{"d_model": 192, "d_expert": 80, "activation": "squared_relu", "moe_layers": [2, 3, 4, 5, 6, 7, 8, 9, 10, 11, 12, 13, 14, 15, 16, 17, 18, 19], "normalize_top_k": true, "routed_scale": 2.5, "lr_router": 0.000287, "vocab_size": 16384, "norm": "rmsnorm", "norm_eps": 1e-06, "tie_embeddings": "early", "lr": 0.00512, "beta1": 0.95, "steps": 9741}
Below are experts of layer 6 (counted from 0) of a mixture-of-experts language model. Rows are named router (the router's row for the expert), up (a neuron's input weights, with its number), down (a neuron's output weights, with its number) and show model dimensions 0-191. Each number is 500 + 40 x the weight over its row's rms, rounded and kept within 0 to 999. Numbers have three digits each.
Before each expert's rows: "gets" lists some tokens that make up at least twice as much of what it gets as of all text; "mostly gets" lists some tokens that are sent to it at least half of the time. This comes from a sample of Wikipedia text that the model never trained on. Tokens count by the router's weight.

# expert 25
gets: "S", "C", "N", "M", "B", "A"
mostly gets: "A", "N", "T", "S", "D", "H"
router:533482591491496541475473515561575451468468461513492503458481402497486443525472468503529567525531508490516518476493502483464521527576497486551520422553507481502518490530585485511447487527512433543465464520489513490508491451496473519499545497513517493477508502476555505462481506543524583473521521471570528491523447506554481449492518504545536539516510398571541563494512594464504435405543496528535516543454514519429547485536560496562488512478448480523502464596453530508511494493529503473581492456502576468417548493519497491516505683548529493502491537485466553496498541478559525465
up0:473490520481463510478543491506532433509443423510503475500454449472475513432488459484507569508573504514511527522484534509496509507564537521504474487592486474522555486498543495532478485443478508592466524497519504537507542484469423513483424488500472531484510475523475510423543558554493525445467474441597431579547532559483482484459537507511521468495504485526469528492504512496508433457537543527520504507485536551467552595547494496482516462583421476507532440462509580548471491505509447470553513422492528486512584526491490479526508658500476446464491480490427518515545560471535594574
down0:537492475503474574443429478507526522503464535525532431503476447510494493555489547460469433511550482502516500492539538472476472512460520440537462536500474477518449467511498530439503502536490478487518482481485483502589497465477551531601496598551517506457498501546497446478446435482453478549520539467487504430423483603495585548488499498503502510432470482549523518511479485445460479627489493465537487479509504477540456394507423532518448470450487618402472456515479430481521593480482526499514484495502492542487527503482521519472522446452535466552507546438519526499588443496531491484

# expert 33
gets: " B", " H", " K", " R", " T", " G"
mostly gets: " W", " T", " S", " K", " G", " M"
router:525522554469513545511513551507558430416494522517503464464502438481510467554469390504506521515517607537561557521433471531448526506496529521475527432508520514504506501500528412499460466501486467441480471428477497443484500496528504487476615481495475498445478484537535560480439495563503563412465467563547554464440578473520455526541426440549538465534498479453478500485517561483547476487507506536537524498548506433467509485511529461516489510510489476537501524563466498539493508445475529550544522482503528436440492508542508418571393596522483559463472492521463525480446523509482547514
up0:561464565518543455482572503449476433496511525523500524510535551450546522458542451524514471461479526527464454479484515505578498479517523463486518489447468490469505490510550505483520501545492460457533491564507453514488500485501489450524491441490528477523491464417539481486507468475541488458510506544494557483547392445458521540596508389541492361485415464490512537562510510503502475456550463523475530533546466488485435515507486531590385515524510463447442485490481494579476437457476502456451544395462522477541408532542469465504514505497518512512493500546464508495522508421513536428
down0:530484435505568506496491498537474490433545505479453482432566476547471431507476466460496476510421422496554442538502427499434513484457477468517522488521542521434496494428413485489479447605457506464501575591504580532451465528467532505493551509510493469459539534469481447480451425512446525527479548471495528526482492541543453517497557582553505507509463487549532544518462488529494518445468481516422544499493428466520525482575536444458493548541495455487495526556444480544507522510466500481496497451490455515532477523458505518470508484479494589509585426439478484475585557451502488431

# expert 35
gets: " the", " The", "The", " his", " this", " their"
mostly gets: " the", " The", " his", "The", " this", " their"
router:565501551559549503501528474572546477395442451432502458467479408529454471448540491451442502474546498550468467521491518516504558432448527538442520445500466513487474433505505448490473520509531492513563512514545500477474499452474466474501558440426451496442491504523539517476515474537524578511536463504447546473528499496468475455492493482544554471590480505547566473505552529409502481455544548489565495555544560446529500436502514490511446525552497441592468522549417510448501574479504545532509503452488494472490545497502611494526563543511492536539524519510476491459458519529576480495
up0:529459511509529563520457454464523481475539508523462527520577475483526590559453519456537573503586482511461475473463496487518552627500496512485472471531494423495505575459491416521488462536530579519494496494428477412471428462505465523535477520540500583538467467517515481466445402558575465500521471477508462493455451502504517515413496463508498514472456507439578497472554485439533480493445431563532535536477401519493486504459568545506503466542519514479478452512515557480492430421505507498519469453531485438582485514543483506563535494517482477507455496484525515478459500497540458533
down0:529451545435500523530515552487431482501535500477540529440472473388552501487478472550527550430472475435535560494498498504467472553465482517528554511405445446536469522537496529520464496427531550537482559471497498502487485514442528459560519578496471546499497433497458538556525511472558406483535490531516476494497489507511494442508447580457516506541505501519525528445531558583523520468490429536524503528528420480506549484466512461498545465504491558460567463484549502538538398570503509443556548585529461425468533561482540552510522412512497487439503444490527481500507476460475534478

# expert 3
gets: " the", "'s", " his", " The", "The", " her"
mostly gets: " the", " his", " The", " its", "The", " their"
router:510455494515536514575469519549543454428532441429457447445482516513472544459530507438468601470486498509444463525480547555484563415497486488497512430530440485444470496506524491478562443501550479522547511517519538503507418447535478450468543537399450474514508525518598528488453474511467568523483527544489543497458529519463486486508450504559572463543513464516538472495491501441551500464574540437485499513488521440456563491569498502541462529542546456594468494509452529483515492491545541560508428438407523461449512534515541517555514554510512515522488446511494470524474563551545485524
up0:559465538509530465548464525471456477505526480458533417493390471560556468499486491464467488426506470506467490518490501492528511555603454521456526452530515474522497484421494538485538519466525406534498485528489532538521482464474489507512507513551503454481541462402510558545464546422505401561453453473465459564577529554436498486522469431447455494509460476593532451571504499506478482431550492416426473564468494486495462467503535558525498470509474462470550496494562468565486478515517492494510517496533573494450460511525535488557456447532527497477469475473480452510600499496463467503
down0:454472480522516478512389549503470640555446474483493559525490511541552539511440490543503480462529474492447515494472496424475484454463469487487475536511547487478467579500460489526527479485513550463472528530516522469507432507531513485614515508518550513515518490548470443570445469415507447475505557532472468546507466435521470525507449488477432513490501475479423472492539517466556548504519516528448482515537450424509465491516486498470480493522428453541493479470526491433520413585449375510481495461422537513549495444467501502491425460527501491510513504447596501558514509446508459504